Experts of a small language model: 99.7M parameters, 4 picks a token.
Below are experts of layer 4 (counted from 0) of a mixture-of-experts language model. Rows are named router (the router's row for the expert), down (a neuron's output weights, with its number) and show model dimensions 0-255. Each number is 50 + 10 x the weight over its row's rms, rounded and kept within 0 to 99.
Before each expert's rows: a language model's description of what the expert responds to; "raises" lists some tokens whose logits its average output raises strongly, later layers aside. This comes from a sample of Wikipedia text that the model never trained on.

# expert 58
Description: Determiners and -less. The article the and possessives his, its, their, mostly mid-sentence, plus adjective suffixes -less and -ous, as in Restless, homeless.
raises: "ir", " first", " next", " entire", "or", " same"
router:34 46 54 57 43 31 62 52 47 46 51 43 51 67 31 52 67 57 44 55 49 61 42 23 55 47 55 54 46 45 66 40 54 59 48 41 45 40 60 41 51 48 68 61 45 45 58 42 63 67 61 29 35 55 67 44 40 52 27 38 41 44 46 60 47 61 52 44 45 44 59 60 52 41 52 39 59 26 39 37 48 41 52 42 48 44 69 41 31 57 44 56 48 64 56 42 32 42 56 56 47 37 65 45 27 69 54 43 58 57 50 52 51 33 47 44 35 61 56 42 64 52 40 55 56 39 36 53 61 46 62 65 44 50 32 61 54 63 49 56 53 41 29 55 50 51 45 36 53 34 62 39 46 51 66 70 58 45 45 50 44 44 25 63 67 52 54 65 60 39 66 61 34 56 46 57 46 49 64 52 32 58 61 39 40 38 52 54 37 47 37 44 69 37 43 44 57 46 60 64 47 58 44 44 48 50 59 48 49 47 47 58 51 54 50 35 38 58 59 57 57 40 57 33 60 33 36 62 48 51 45 47 52 57 59 53 51 41 55 52 69 49 46 41 58 69 58 49 48 55 56 58 49 59 55 70
down1:53 58 46 50 29 46 57 19 57 62 48 44 57 55 45 45 56 37 51 52 47 38 53 59 45 61 26 42 41 52 55 59 50 59 31 53 59 35 47 44 31 47 43 44 50 61 56 61 53 41 44 46 40 54 46 59 63 34 47 63 42 52 43 57 41 30 54 57 56 53 70 65 60 41 76 34 31 45 46 46 69 45 41 43 70 64 48 61 52 51 55 38 40 51 47 69 45 65 63 42 38 45 44 58 50 59 48 58 40 54 45 44 54 70 37 51 61 56 56 45 54 52 58 33 64 53 52 57 44 59 35 60 64 47 54 47 56 51 50 36 45 41 65 44 46 54 45 55 56 61 36 56 51 60 57 62 17 39 45 30 49 48 61 33 55 65 47 40 39 48 61 68 57 48 35 58 54 59 57 49 51 55 45 57 57 56 37 53 48 42 52 54 51 33 42 58 49 58 45 53 60 33 43 67 53 60 56 64 56 54 41 45 65 55 59 59 61 55 57 43 45 50 51 42 69 47 45 41 57 42 44 69 64 51 53 41 33 52 51 37 50 55 41 36 55 58 40 28 43 41 52 46 58 17 50 53

# expert 59
Description: Digits and letter t. Digits in years, stats, heights and coordinates in tables, plus lone t pieces inside words like Chot, Wt., Ratification.
raises: "th", " years", ".", ",", "teen", "4"
router:49 54 47 24 52 48 47 44 39 46 51 55 20 36 43 61 60 39 54 59 63 30 58 58 55 26 25 49 44 58 61 50 40 48 62 66 57 54 54 44 57 51 36 46 48 44 41 28 54 44 52 44 41 35 32 48 34 46 63 53 40 53 60 66 44 42 55 45 53 44 60 32 54 50 49 52 37 56 51 45 60 56 59 39 45 61 49 47 71 41 56 39 69 58 59 44 45 48 55 50 40 44 46 45 66 66 36 48 46 64 29 44 47 56 37 63 54 47 41 39 65 56 46 41 52 40 47 58 63 66 52 44 42 60 40 27 37 44 41 49 47 44 59 54 56 66 54 62 66 34 53 55 61 53 56 48 43 26 43 68 48 58 62 46 46 64 41 40 47 47 46 41 54 51 64 55 45 61 49 45 65 48 45 31 38 64 63 48 64 50 54 37 48 64 64 45 42 39 54 37 57 61 58 47 56 55 56 56 52 77 55 63 67 49 39 40 60 45 47 58 63 75 61 45 51 56 44 41 37 41 54 55 42 58 44 36 65 59 52 45 64 54 55 38 45 54 44 57 57 56 39 47 49 39 54 63
down0:52 43 45 52 68 46 43 49 54 53 67 57 66 51 45 51 31 51 31 47 45 49 57 46 59 32 37 35 34 46 51 38 64 37 51 35 32 28 59 48 37 50 58 52 47 39 49 70 35 60 64 45 48 38 44 62 63 46 50 47 45 63 68 44 44 41 39 38 41 44 39 44 56 42 45 42 60 43 56 59 42 65 42 49 61 46 62 50 61 51 52 40 33 45 64 43 68 59 50 56 61 30 48 39 51 54 48 47 37 50 36 44 61 57 51 54 44 51 43 56 46 51 53 49 37 40 56 41 55 59 51 47 41 52 55 57 57 48 28 62 45 50 60 71 60 56 51 43 41 57 65 62 57 47 50 68 52 59 41 47 39 53 30 54 43 43 57 47 45 61 56 40 51 69 63 58 62 44 40 45 53 49 59 51 45 35 52 68 35 42 41 50 47 75 48 48 54 37 51 38 36 42 42 37 49 59 41 49 57 59 64 75 24 40 49 51 47 85 40 34 69 62 52 41 49 51 54 67 66 42 49 72 56 42 51 61 57 67 49 51 43 57 51 35 63 48 45 49 50 49 38 42 60 47 44 45

# expert 48
Description: Space tokens. Standalone space tokens before numbers or words, as in Big 12, Game 3, SR 168, often in table rows.
raises: "1", "e", "wood", "2", "table", "va"
router:52 45 51 49 46 47 55 58 51 50 48 59 37 50 43 53 50 38 60 37 55 47 52 42 31 34 52 51 53 50 48 34 44 68 54 39 56 43 40 41 36 47 48 44 74 51 56 41 44 44 57 60 60 41 55 62 50 49 49 73 38 61 45 67 24 57 53 64 81 37 36 52 50 54 49 45 56 47 59 46 57 49 52 59 55 48 40 62 63 44 51 48 47 56 41 55 38 33 24 38 39 57 45 54 50 21 43 47 51 41 53 60 39 51 73 44 50 56 52 64 51 41 44 54 53 72 54 53 61 47 65 72 58 49 40 51 45 59 48 59 61 59 51 48 31 48 49 47 62 61 50 48 46 47 33 55 32 51 52 23 40 62 32 42 40 52 53 44 48 55 57 43 55 60 52 55 45 62 66 48 33 47 45 40 43 41 40 52 44 66 52 46 47 33 56 55 74 52 47 55 50 40 61 61 49 85 44 55 61 49 44 54 58 53 58 61 59 38 47 41 39 47 48 53 52 61 29 40 61 59 54 31 71 47 55 46 44 45 57 50 48 70 51 41 56 60 37 43 49 51 42 67 61 42 36 54
down0:57 48 55 66 52 57 64 61 46 68 54 71 39 39 40 39 49 44 57 32 64 41 54 43 61 46 48 47 51 49 64 44 41 66 55 46 57 53 46 54 55 50 58 47 64 46 55 52 59 38 43 62 41 28 59 59 59 50 49 42 62 44 37 44 49 57 57 59 42 50 38 44 50 40 57 43 39 50 54 67 60 46 50 57 63 43 44 42 53 57 52 42 73 41 40 54 42 43 48 42 54 42 47 33 58 57 44 67 55 52 43 68 48 42 38 37 60 64 67 43 32 49 60 72 38 63 55 50 52 31 48 63 35 56 61 45 36 46 48 65 49 63 61 38 53 54 49 55 51 34 54 70 58 63 40 59 52 55 43 51 57 53 39 49 44 41 42 60 52 38 78 46 73 46 64 28 59 29 67 44 19 46 57 42 44 51 44 55 54 17 46 56 59 36 57 54 38 57 51 45 47 52 41 57 40 34 41 35 65 49 62 49 35 43 45 38 49 47 63 50 51 41 54 56 62 33 46 55 63 62 59 50 50 47 52 42 52 44 35 37 35 62 50 66 59 44 47 52 61 48 43 42 57 40 57 46

# expert 37
Description: Clause-ending punctuation. Commas, closing parentheses and quotes ending a clause in running prose, plus plural endings like -ies, -ities, and there.
raises: ":", ";", "\n", " |", ".", " and"
router:47 54 73 54 54 66 48 44 45 69 55 42 36 43 47 63 46 71 56 32 36 47 49 52 33 60 58 55 54 43 47 44 45 62 43 56 38 48 60 44 45 42 28 50 66 40 55 63 51 42 36 57 57 65 48 51 58 36 39 48 56 54 56 41 46 38 53 38 62 50 56 58 41 59 42 54 40 58 32 32 37 57 63 51 54 48 50 41 53 49 74 46 39 52 51 45 65 66 55 52 53 64 45 13 47 46 56 46 35 40 47 52 50 39 63 51 52 62 59 43 42 35 42 37 36 55 51 54 43 58 59 51 45 55 49 58 49 63 37 52 52 38 69 47 57 37 38 48 54 48 54 47 61 57 62 59 46 52 70 46 56 31 61 68 41 63 57 50 51 43 47 60 51 53 53 35 57 46 46 53 49 40 52 55 45 49 48 55 65 41 48 52 47 11 28 40 50 60 78 63 64 55 46 46 64 54 48 30 66 44 26 55 43 31 54 41 48 46 56 44 32 40 47 56 45 41 64 57 40 48 63 49 58 45 65 50 34 40 43 49 59 46 49 54 52 45 58 63 44 44 49 49 37 58 61 51
down0:67 39 45 49 45 50 64 43 53 69 47 42 52 46 43 54 56 49 66 48 79 47 50 43 39 74 60 40 69 69 53 47 46 52 56 39 56 54 41 48 43 41 46 50 46 47 50 46 48 52 63 69 39 44 56 43 58 40 38 64 47 28 52 38 39 48 40 47 49 46 45 54 38 63 55 47 59 48 53 51 45 38 49 49 39 43 44 47 51 65 59 62 54 59 48 51 37 55 51 55 41 54 36 47 64 62 48 34 54 38 43 60 46 65 58 31 56 40 41 65 35 48 69 51 46 40 39 33 53 47 33 55 45 74 47 73 36 65 32 66 53 57 55 60 66 36 44 54 57 58 57 51 49 48 48 49 50 60 56 30 57 53 35 60 49 37 57 38 62 27 23 48 61 57 50 54 61 48 47 61 76 47 57 60 39 56 50 58 51 44 67 24 50 49 47 60 55 51 38 60 72 59 38 61 51 41 34 46 55 49 62 52 55 66 44 47 68 49 42 30 48 35 50 55 47 51 50 65 45 64 57 53 38 38 61 53 57 44 62 42 45 53 47 55 55 37 56 46 39 63 35 45 39 53 44 52

# expert 11
Description: Prepositions after verbs. Prepositions and temporal conjunctions right after a verb or participle, such as into, from, in, until, when, starting a phrase.
raises: " the", " a", " their", " his", " its", " an"
router:41 44 58 55 58 66 60 30 48 60 61 54 56 58 46 56 47 42 35 55 38 50 43 46 38 60 61 41 62 42 62 55 65 40 45 37 57 62 52 46 54 33 27 58 48 62 43 30 47 47 56 43 49 59 42 53 53 47 47 54 43 44 52 65 41 42 35 69 60 46 42 46 42 49 58 39 45 55 49 57 43 67 62 56 56 48 55 61 40 36 52 38 51 58 46 41 55 67 37 63 41 57 33 27 62 50 51 42 42 41 68 50 44 43 55 56 50 49 59 59 53 55 64 58 58 50 55 54 52 36 53 39 49 47 35 59 67 46 52 51 49 65 56 36 60 57 35 32 51 58 48 50 60 47 63 50 58 62 52 35 52 54 39 73 58 73 51 38 43 40 61 63 55 52 46 65 56 51 61 54 43 51 41 64 48 50 38 42 41 54 42 51 50 51 59 55 37 33 57 45 27 36 60 47 35 42 48 30 53 64 42 49 39 35 52 56 44 65 50 68 57 54 67 50 55 48 59 57 59 48 56 55 49 14 74 37 52 67 54 56 40 46 52 34 53 59 26 60 41 49 42 42 42 60 44 26
down0:57 35 49 56 56 54 60 40 45 53 54 54 53 62 60 45 61 45 40 52 43 71 22 50 40 57 55 40 32 31 66 43 54 59 33 40 49 62 60 52 46 35 33 45 62 67 64 39 57 53 63 55 44 58 41 63 66 54 58 58 36 39 62 42 50 60 38 69 42 35 53 53 40 59 51 30 61 68 59 63 55 55 38 49 57 63 56 41 44 46 32 58 46 40 49 53 47 57 49 52 44 53 53 47 42 50 72 45 36 44 31 53 52 51 55 63 42 44 49 32 72 43 76 61 64 44 50 46 34 41 60 52 47 56 63 66 46 50 40 43 50 49 58 49 51 47 50 63 68 63 45 48 28 37 63 47 48 54 41 49 58 26 52 49 42 56 51 45 38 61 38 53 65 54 46 56 56 52 51 70 39 59 43 67 53 41 37 33 34 50 55 45 45 40 42 52 34 45 39 36 59 54 66 41 30 48 53 51 57 61 48 50 43 44 47 50 60 49 48 50 54 46 44 44 48 47 65 53 63 57 45 44 54 52 62 37 50 25 52 61 41 49 46 39 49 66 53 41 42 54 49 24 38 37 50 50

# expert 6
Description: Plural s suffix. Word-final plural or name-ending s pieces, often in tables and team names, such as Spurs, Books, civilians, Masses.
raises: ".", ",", " of", " and", " (", "\n"
router:53 53 35 52 49 57 40 32 35 31 66 32 49 43 57 38 60 53 34 49 56 21 58 50 53 53 46 60 47 73 52 42 38 67 32 46 50 42 38 45 51 56 60 53 54 28 40 50 53 56 55 71 34 30 45 53 50 38 33 45 62 55 49 43 50 56 66 42 66 48 57 58 42 40 57 55 42 40 46 44 55 53 66 70 54 39 46 62 44 55 52 56 44 66 61 54 36 54 59 37 37 44 48 51 31 53 60 40 45 49 56 55 57 63 43 54 50 49 53 49 39 53 58 43 62 47 57 50 50 25 41 58 36 41 65 54 49 65 50 35 58 42 45 41 59 45 41 48 50 37 49 52 46 48 55 47 37 64 33 66 56 39 55 47 51 58 50 55 72 36 38 52 41 56 48 43 51 41 45 62 52 57 46 48 31 41 47 46 36 38 42 49 39 42 35 44 44 68 65 52 29 52 55 60 41 48 45 66 67 57 60 52 53 58 36 66 59 43 66 33 47 72 50 38 47 65 53 41 56 40 54 59 42 53 37 32 54 53 55 54 79 53 55 47 45 49 56 50 61 63 59 45 66 45 48 62
down0:33 41 47 39 72 56 46 63 30 54 63 55 39 51 47 70 48 35 40 54 65 56 59 41 69 74 45 38 54 69 65 54 39 58 49 48 51 52 62 41 44 46 41 54 55 56 64 35 70 41 61 46 50 50 53 60 41 41 60 42 52 51 45 76 38 70 65 50 45 52 45 42 57 48 58 56 63 52 63 50 50 54 43 33 53 49 47 35 53 47 60 63 58 46 38 53 62 63 62 49 54 58 72 44 40 44 60 34 47 52 50 59 40 55 40 53 35 46 54 25 50 38 35 51 54 48 47 79 52 55 60 49 55 41 54 43 33 57 61 48 29 47 50 48 54 49 37 29 51 41 38 34 47 43 71 29 63 40 48 61 34 62 38 35 50 41 66 44 36 45 51 58 31 34 59 58 53 63 56 43 41 50 59 40 59 49 67 30 57 57 35 56 54 51 53 51 36 35 47 51 41 35 49 56 47 53 44 46 41 54 54 43 56 43 55 44 48 58 46 51 44 55 56 63 43 40 59 47 66 58 48 46 62 54 40 47 50 37 55 49 50 45 38 42 46 48 44 54 62 51 43 52 47 55 67 74

# expert 9
Description: Capital letters, odd names. Single capital letters and short pieces inside foreign names, abbreviations and codes, such as Han-uk-kah, .co.uk, MAR, POPs.
raises: "ub", "er", "ol", "at", "is", "el"
router:46 54 49 58 37 74 56 43 51 56 49 46 50 49 51 48 44 59 44 55 47 44 53 46 64 36 40 57 40 59 36 46 53 32 30 48 48 55 32 65 33 56 51 44 48 58 41 33 57 59 43 37 58 50 60 40 59 48 55 52 52 54 65 32 56 49 54 41 50 44 59 63 44 66 42 47 46 49 62 21 58 49 39 45 58 49 51 32 57 41 50 59 58 55 29 59 41 56 45 63 50 49 42 53 51 39 42 77 49 54 48 41 66 43 40 48 40 56 60 61 26 56 54 69 32 63 65 58 53 51 44 36 61 50 55 56 65 57 43 45 40 36 56 40 60 41 56 59 51 57 41 56 43 54 56 56 51 57 35 48 53 32 58 56 60 66 40 57 31 50 50 50 36 54 51 46 39 54 58 49 62 58 44 59 47 27 34 33 61 44 60 59 46 46 53 46 67 26 56 27 60 60 51 64 70 47 46 65 43 49 72 47 58 59 60 47 59 57 54 49 46 40 42 26 34 35 44 49 49 43 30 51 34 35 32 42 60 63 47 62 51 41 43 44 50 48 68 45 54 51 59 47 61 61 44 45
down1:63 57 50 37 70 64 53 64 49 42 59 45 43 26 45 48 58 53 34 33 53 48 40 49 39 57 35 31 53 59 35 46 45 51 67 47 52 47 57 53 51 51 50 49 58 44 52 40 57 38 37 37 54 31 52 62 45 51 47 53 71 41 41 44 51 47 50 48 43 63 45 60 34 62 54 59 47 61 54 44 70 56 34 47 46 43 45 54 45 44 54 60 71 54 60 61 58 46 67 40 41 58 44 44 56 39 50 60 38 46 33 41 47 46 46 54 68 48 58 40 56 59 43 63 52 64 57 50 40 61 65 43 49 50 29 50 57 53 57 72 59 50 61 66 42 52 60 38 34 38 28 69 41 40 49 56 66 44 46 50 41 55 62 67 45 66 60 40 35 40 60 54 45 33 67 48 53 57 62 50 45 52 38 50 44 78 62 50 42 31 63 46 37 50 61 46 46 62 45 30 53 56 37 40 66 48 60 43 47 60 57 38 38 32 68 42 68 47 42 38 37 53 38 63 38 54 23 47 51 57 40 46 55 42 56 50 43 48 55 59 55 49 40 55 58 59 45 49 45 36 53 48 65 50 50 45

# expert 38
Description: On and inner syllables. The word on and the piece on inside words like paleontologist and Campeonato, plus inner pieces el, wa, ur.
raises: "s", "t", " |", "ed", "i", " the"
router:61 46 49 43 77 52 52 46 46 54 49 47 44 43 35 50 71 48 66 55 55 44 46 54 51 41 59 59 46 54 33 59 56 39 34 36 55 50 33 47 56 51 49 61 36 63 58 67 35 52 52 32 72 59 60 57 50 51 57 71 56 45 40 68 59 46 57 66 36 50 58 52 60 51 65 57 31 55 56 42 24 76 32 37 52 60 44 35 43 55 57 44 50 45 78 50 50 56 58 47 62 40 28 44 41 61 33 38 45 61 55 55 34 49 40 53 49 43 40 72 40 43 36 60 57 62 55 48 50 57 64 49 40 48 41 57 46 45 52 54 41 59 38 42 43 43 56 39 51 36 53 40 46 48 52 33 67 55 38 63 56 46 48 34 39 49 43 44 57 47 72 40 59 41 55 43 45 37 61 42 58 60 48 61 42 53 49 57 64 38 53 43 40 72 38 60 47 51 64 41 50 41 55 50 60 46 44 39 57 53 33 45 56 36 68 60 33 47 39 50 57 35 61 60 54 42 62 36 64 55 40 56 34 37 60 62 62 46 37 56 48 43 48 52 48 50 45 43 41 47 55 51 52 36 61 55
down0:37 48 40 37 48 44 51 39 48 61 34 66 46 51 51 48 45 61 59 52 50 53 52 47 36 50 41 69 32 61 41 57 34 30 64 55 38 49 55 53 63 56 32 45 39 49 56 53 44 42 42 66 58 48 57 42 51 48 45 54 63 38 51 42 40 53 50 48 41 62 47 44 57 55 30 35 72 38 34 61 57 40 67 25 50 50 44 63 46 48 44 47 41 36 35 39 66 54 48 42 33 38 48 51 53 42 54 40 64 53 54 65 52 57 69 48 72 54 46 49 39 31 49 51 56 53 26 50 68 49 42 63 34 45 49 47 46 47 44 41 54 44 59 43 52 37 49 38 56 65 67 60 29 37 65 56 50 47 41 45 64 41 67 60 55 65 66 50 62 66 51 45 54 61 43 41 37 62 51 42 54 48 50 69 28 47 55 59 59 51 73 41 47 39 56 39 53 56 50 47 45 39 62 70 51 58 50 56 51 60 43 45 46 46 45 46 50 53 37 58 64 68 31 51 77 37 64 39 49 54 60 55 48 53 63 39 52 54 59 69 54 42 64 51 58 56 53 57 59 54 42 37 43 55 49 61

# expert 32
Description: Digits and word fragments. Final year digits like 2014 or 1988, plus inner pieces like log in Bologna and phylogenetic, og, comp, En.
raises: "er", "en", "on", "ed", "as", "et"
router:58 40 51 57 51 47 46 53 36 51 45 63 60 48 50 51 56 48 46 52 52 36 52 50 45 62 53 39 45 59 56 48 32 52 60 46 42 45 65 58 60 43 30 50 45 61 37 48 36 37 39 53 37 27 71 51 57 35 60 43 44 51 46 60 38 62 41 56 61 53 64 40 52 44 48 35 73 68 43 56 39 46 50 46 39 57 45 63 60 57 51 60 50 69 80 35 47 38 52 49 64 41 73 52 52 58 47 65 65 43 63 42 50 66 45 39 36 45 43 53 46 60 61 63 48 56 70 70 31 65 69 51 46 51 51 39 41 46 49 57 49 31 63 67 43 54 72 43 33 44 48 50 51 48 51 60 33 54 59 55 42 34 35 67 54 37 41 56 43 38 50 38 50 41 56 40 64 70 51 62 53 43 41 52 32 51 63 33 57 63 54 51 57 53 32 50 63 62 43 51 31 49 56 43 53 51 38 52 50 56 59 53 56 65 49 50 56 41 58 51 58 42 42 47 38 43 37 51 51 50 51 49 49 64 51 38 32 63 44 55 60 51 38 65 56 74 56 59 51 41 48 53 40 49 42 34
down0:63 42 40 40 52 57 56 53 47 49 45 55 56 53 56 60 72 46 43 52 61 43 55 48 58 49 34 48 42 66 43 49 47 38 41 54 47 36 68 64 55 50 59 37 40 51 36 37 45 45 49 57 46 44 56 23 56 53 64 75 56 64 58 40 45 53 53 61 45 62 43 52 47 47 41 47 51 60 49 53 31 69 54 55 42 40 51 46 58 48 58 24 57 55 62 57 43 52 62 56 52 46 58 56 46 60 30 52 67 48 70 66 60 67 50 77 61 58 57 42 44 52 62 43 31 43 29 60 60 55 45 41 57 55 42 62 43 35 62 59 62 35 32 50 62 44 49 58 45 48 61 37 49 67 50 59 49 38 52 55 56 59 47 57 40 56 59 56 41 60 47 42 39 36 61 47 55 46 47 41 39 56 56 48 45 51 51 44 48 41 59 65 45 53 40 42 51 36 46 33 51 42 60 61 57 57 51 58 50 43 52 31 76 51 45 34 53 41 52 37 54 53 62 67 55 33 28 54 19 55 62 50 67 54 43 57 52 31 61 58 51 54 44 42 54 41 52 40 66 57 41 40 34 38 33 38

# expert 35
Description: Digits and mid-word syllables. Digits in years, scores and table cells (1597, 1959–60), plus middle syllables such as iti in Initiative and ren in Lorenzo.
raises: "-", "s", " |", "er", " ", " ("
router:40 53 61 44 42 53 72 50 42 47 49 57 40 58 47 61 41 47 47 50 59 54 39 42 59 57 54 50 49 44 38 33 61 60 52 38 43 51 40 28 49 43 66 45 51 43 51 50 69 59 46 58 47 48 47 63 36 54 57 63 58 54 54 53 57 46 31 44 62 47 47 37 51 71 54 44 59 44 44 61 66 75 61 50 46 53 61 35 44 44 43 40 59 49 49 52 56 36 51 41 36 45 51 35 32 53 38 66 51 59 44 33 58 46 33 47 53 30 51 78 62 49 56 61 43 38 42 57 55 70 36 29 57 53 42 54 52 37 43 66 52 38 45 32 49 59 33 66 58 44 34 55 44 58 64 48 53 68 71 43 45 46 66 40 47 36 50 57 63 68 39 45 63 59 51 52 56 34 67 39 62 35 39 60 55 65 53 60 56 51 47 45 55 43 44 40 57 48 33 35 56 48 49 62 43 35 69 44 42 52 42 44 80 53 38 47 41 43 35 52 55 42 48 46 47 46 57 55 29 46 29 45 42 54 55 58 48 42 60 54 39 46 41 67 48 55 59 59 53 47 44 44 70 54 43 50
down0:47 54 48 37 38 63 62 51 50 43 33 56 40 34 56 42 52 50 68 44 47 57 55 57 49 61 68 75 46 28 32 50 40 42 51 53 53 48 52 29 51 37 52 54 55 50 45 58 42 43 66 34 46 53 51 52 55 55 64 61 68 50 51 55 38 64 47 36 55 43 62 51 21 38 51 68 52 39 55 60 41 54 60 64 46 41 59 66 55 47 64 59 49 68 51 37 58 41 40 49 47 58 63 37 59 46 55 60 54 36 58 52 52 60 49 61 35 42 39 50 50 71 49 62 47 68 54 60 45 57 42 45 45 52 65 46 50 52 34 33 50 55 46 52 54 50 60 64 38 36 46 39 57 56 42 43 53 56 53 67 57 30 38 57 66 36 58 28 32 49 44 55 37 50 39 46 55 43 43 40 52 37 57 53 54 52 55 45 45 40 63 54 60 54 41 33 59 28 74 61 46 48 46 32 41 39 43 40 55 65 47 39 37 37 42 40 58 60 55 57 41 50 47 37 55 48 57 59 40 49 64 61 44 60 62 51 52 67 57 54 51 63 76 59 30 58 34 49 42 39 54 51 46 41 52 52

# expert 27
Description: Noun suffixes and nouns. Noun-forming endings and head nouns before of or punctuation, such as -ation, -ity, -ments, -ness, plural s, career, budget.
raises: " of", ",", ":", ".", " from", "\n"
router:40 45 60 50 77 53 45 60 51 62 55 50 53 48 41 37 39 72 31 51 43 43 45 55 44 66 45 57 58 49 51 49 59 71 54 65 59 45 63 66 31 31 53 54 43 51 51 55 61 62 49 37 53 37 30 49 51 30 65 46 59 53 49 42 50 57 66 50 50 38 53 59 43 43 42 41 62 41 53 50 38 42 41 85 50 37 55 64 43 51 57 49 50 56 57 62 66 41 59 46 69 60 33 06 58 56 53 47 44 43 34 49 48 63 49 50 44 65 44 34 56 48 61 34 45 51 32 47 58 54 44 43 46 60 53 60 42 59 42 38 61 37 68 52 36 58 32 47 43 30 53 52 53 47 55 64 51 42 53 47 55 48 69 64 46 43 58 52 45 45 60 41 58 46 57 44 56 49 58 59 42 47 41 62 33 60 55 48 52 51 38 53 43 35 46 60 63 49 55 62 32 59 45 53 48 50 40 45 50 48 45 48 38 41 65 51 48 43 45 57 50 34 45 58 35 45 52 63 47 64 56 61 42 58 50 27 59 49 39 45 41 50 51 63 51 30 44 52 67 45 40 55 35 57 60 48
down0:46 68 56 55 44 36 29 43 40 47 50 62 50 51 56 39 41 62 54 40 44 83 51 55 58 52 41 59 46 68 49 65 51 63 43 57 39 53 42 35 46 70 70 43 41 48 44 54 42 47 49 54 75 41 46 64 57 43 45 42 53 65 37 57 52 64 56 55 60 52 41 39 34 52 39 55 68 48 33 64 53 51 46 50 71 56 54 43 46 39 55 54 54 56 69 46 54 51 42 29 55 30 52 42 49 31 43 55 56 56 35 64 45 57 46 44 47 48 54 38 52 49 44 41 43 59 39 49 62 64 47 59 57 42 34 58 52 75 57 61 49 54 59 62 54 38 42 52 47 57 49 57 49 51 55 60 34 54 57 37 61 40 43 40 41 38 35 52 60 47 44 67 46 37 52 35 52 56 63 43 52 44 42 66 22 67 47 41 56 60 49 44 65 62 38 55 54 60 44 55 38 31 41 48 40 26 39 41 52 41 56 36 40 44 51 46 42 58 48 43 49 44 57 49 55 54 69 56 69 39 53 59 31 66 39 41 54 50 62 48 64 22 41 51 57 39 51 39 55 56 45 49 57 57 48 58

# expert 28
Description: Single capital letters. Single-letter pieces, mostly capitals starting names, acronyms or country codes, like J-PN, N-OAA, the G-LC, D-umfries.
raises: "ub", "ir", "uff", "uck", "lan", "um"
router:48 56 36 41 71 61 44 62 40 56 54 64 56 51 64 47 51 33 31 43 55 43 63 61 52 55 33 60 39 64 44 56 29 35 41 39 45 68 59 35 36 47 62 32 59 55 62 44 39 46 58 55 39 40 38 57 52 46 39 53 51 58 51 53 28 54 40 54 39 48 47 52 54 38 40 38 52 63 63 51 33 41 45 40 49 54 39 52 50 48 40 33 62 53 44 59 49 60 55 50 49 58 43 36 59 38 37 60 43 47 21 57 60 47 65 42 59 64 55 30 43 49 59 59 72 48 63 56 61 41 61 55 60 69 63 53 45 45 57 44 43 41 49 37 58 52 63 63 41 44 44 42 54 51 45 56 57 32 43 54 32 48 57 44 53 51 51 41 40 46 43 55 36 51 48 50 42 53 58 40 60 50 79 53 57 53 31 59 44 46 57 47 53 48 65 68 68 37 55 37 41 49 61 42 51 56 49 69 40 40 38 51 41 73 35 50 64 56 47 64 58 57 53 56 47 38 51 45 63 69 52 43 27 43 48 47 37 61 39 45 40 47 50 50 46 55 50 51 72 51 50 39 61 54 31 44
down1:34 61 56 46 47 52 39 59 52 56 39 59 45 60 42 50 36 40 58 50 48 62 53 55 49 51 39 51 62 41 59 71 43 74 66 59 49 58 54 39 39 60 55 46 47 58 66 34 61 57 44 37 30 39 41 50 76 53 50 67 41 41 62 50 58 58 51 48 37 42 60 63 54 48 61 50 45 48 49 62 59 48 40 38 65 56 58 45 41 42 62 60 57 48 55 47 43 51 56 58 56 52 69 44 42 52 66 53 62 42 45 60 50 46 56 43 48 51 46 27 71 70 44 71 50 41 58 57 40 60 57 44 52 43 58 52 56 62 50 51 41 38 39 52 42 58 42 37 57 55 37 48 40 53 63 61 49 46 59 43 42 48 53 60 52 65 56 58 39 58 45 38 62 52 45 48 53 54 36 47 61 50 43 57 45 41 30 42 50 62 73 32 49 39 49 70 62 39 59 43 57 42 39 33 54 52 50 56 32 43 50 49 43 73 42 34 28 61 43 48 71 25 42 60 50 58 55 56 52 53 46 49 33 59 30 48 47 56 40 55 48 59 34 52 41 53 40 34 57 32 36 21 41 49 57 57

# expert 7
Description: Space before numbers. Bare space tokens after month names before day or year digits (August 20, since December 1986), plus adverbs like well, newly, quickly.
raises: "2", "1", "e", "ho", "en", "6"
router:41 51 58 49 54 45 56 48 63 47 49 65 32 38 56 58 53 74 58 43 54 63 53 42 54 35 61 68 47 60 43 52 48 41 44 54 61 54 50 64 50 44 43 55 53 39 53 41 40 57 49 58 61 45 49 64 54 57 41 59 64 53 46 49 47 46 47 67 66 41 30 45 56 39 46 44 53 42 63 62 55 44 48 67 52 42 44 49 54 48 54 47 41 55 37 66 44 39 44 33 40 52 57 49 46 46 27 70 61 44 53 37 29 60 64 52 60 59 40 69 67 33 52 59 61 60 46 56 58 58 64 66 55 52 41 42 52 35 44 76 75 59 39 25 39 51 41 58 47 52 60 50 45 51 37 37 41 38 57 60 59 44 38 48 42 32 54 41 43 63 68 43 39 59 46 51 45 44 51 55 44 49 51 62 37 50 41 44 47 27 51 45 54 48 59 46 74 49 36 60 54 53 37 80 45 50 45 48 58 51 58 56 39 59 54 51 43 46 50 32 42 45 48 47 47 35 63 55 56 61 38 39 42 51 25 53 55 49 30 46 51 73 37 54 47 48 40 46 48 48 31 51 44 69 39 49
down0:57 49 46 55 53 52 49 48 85 65 52 56 37 40 70 51 36 44 56 52 40 71 46 33 71 37 52 40 43 57 43 54 57 32 38 43 47 64 41 51 54 48 50 55 57 50 48 64 34 44 43 41 46 54 65 38 40 47 57 52 51 37 54 43 43 34 45 40 49 56 53 37 48 38 49 31 67 59 65 51 65 66 48 49 49 40 47 39 51 63 59 51 63 50 29 47 40 53 55 57 47 62 50 39 46 41 44 36 65 47 45 46 50 84 48 50 31 44 38 65 63 50 55 47 38 48 50 45 58 49 46 73 49 42 48 62 58 49 62 46 53 60 57 43 50 32 48 35 49 59 66 54 35 25 58 34 33 45 42 57 54 48 54 55 37 46 55 65 54 48 42 42 67 59 49 50 64 38 44 47 65 58 53 50 52 55 68 35 57 57 36 40 52 57 36 31 55 54 36 44 48 42 64 56 67 55 49 40 41 50 51 40 55 57 57 60 64 61 46 48 34 62 35 41 47 49 45 42 61 52 32 48 59 70 47 38 54 57 49 58 53 51 49 61 48 45 48 30 50 50 35 42 45 68 36 52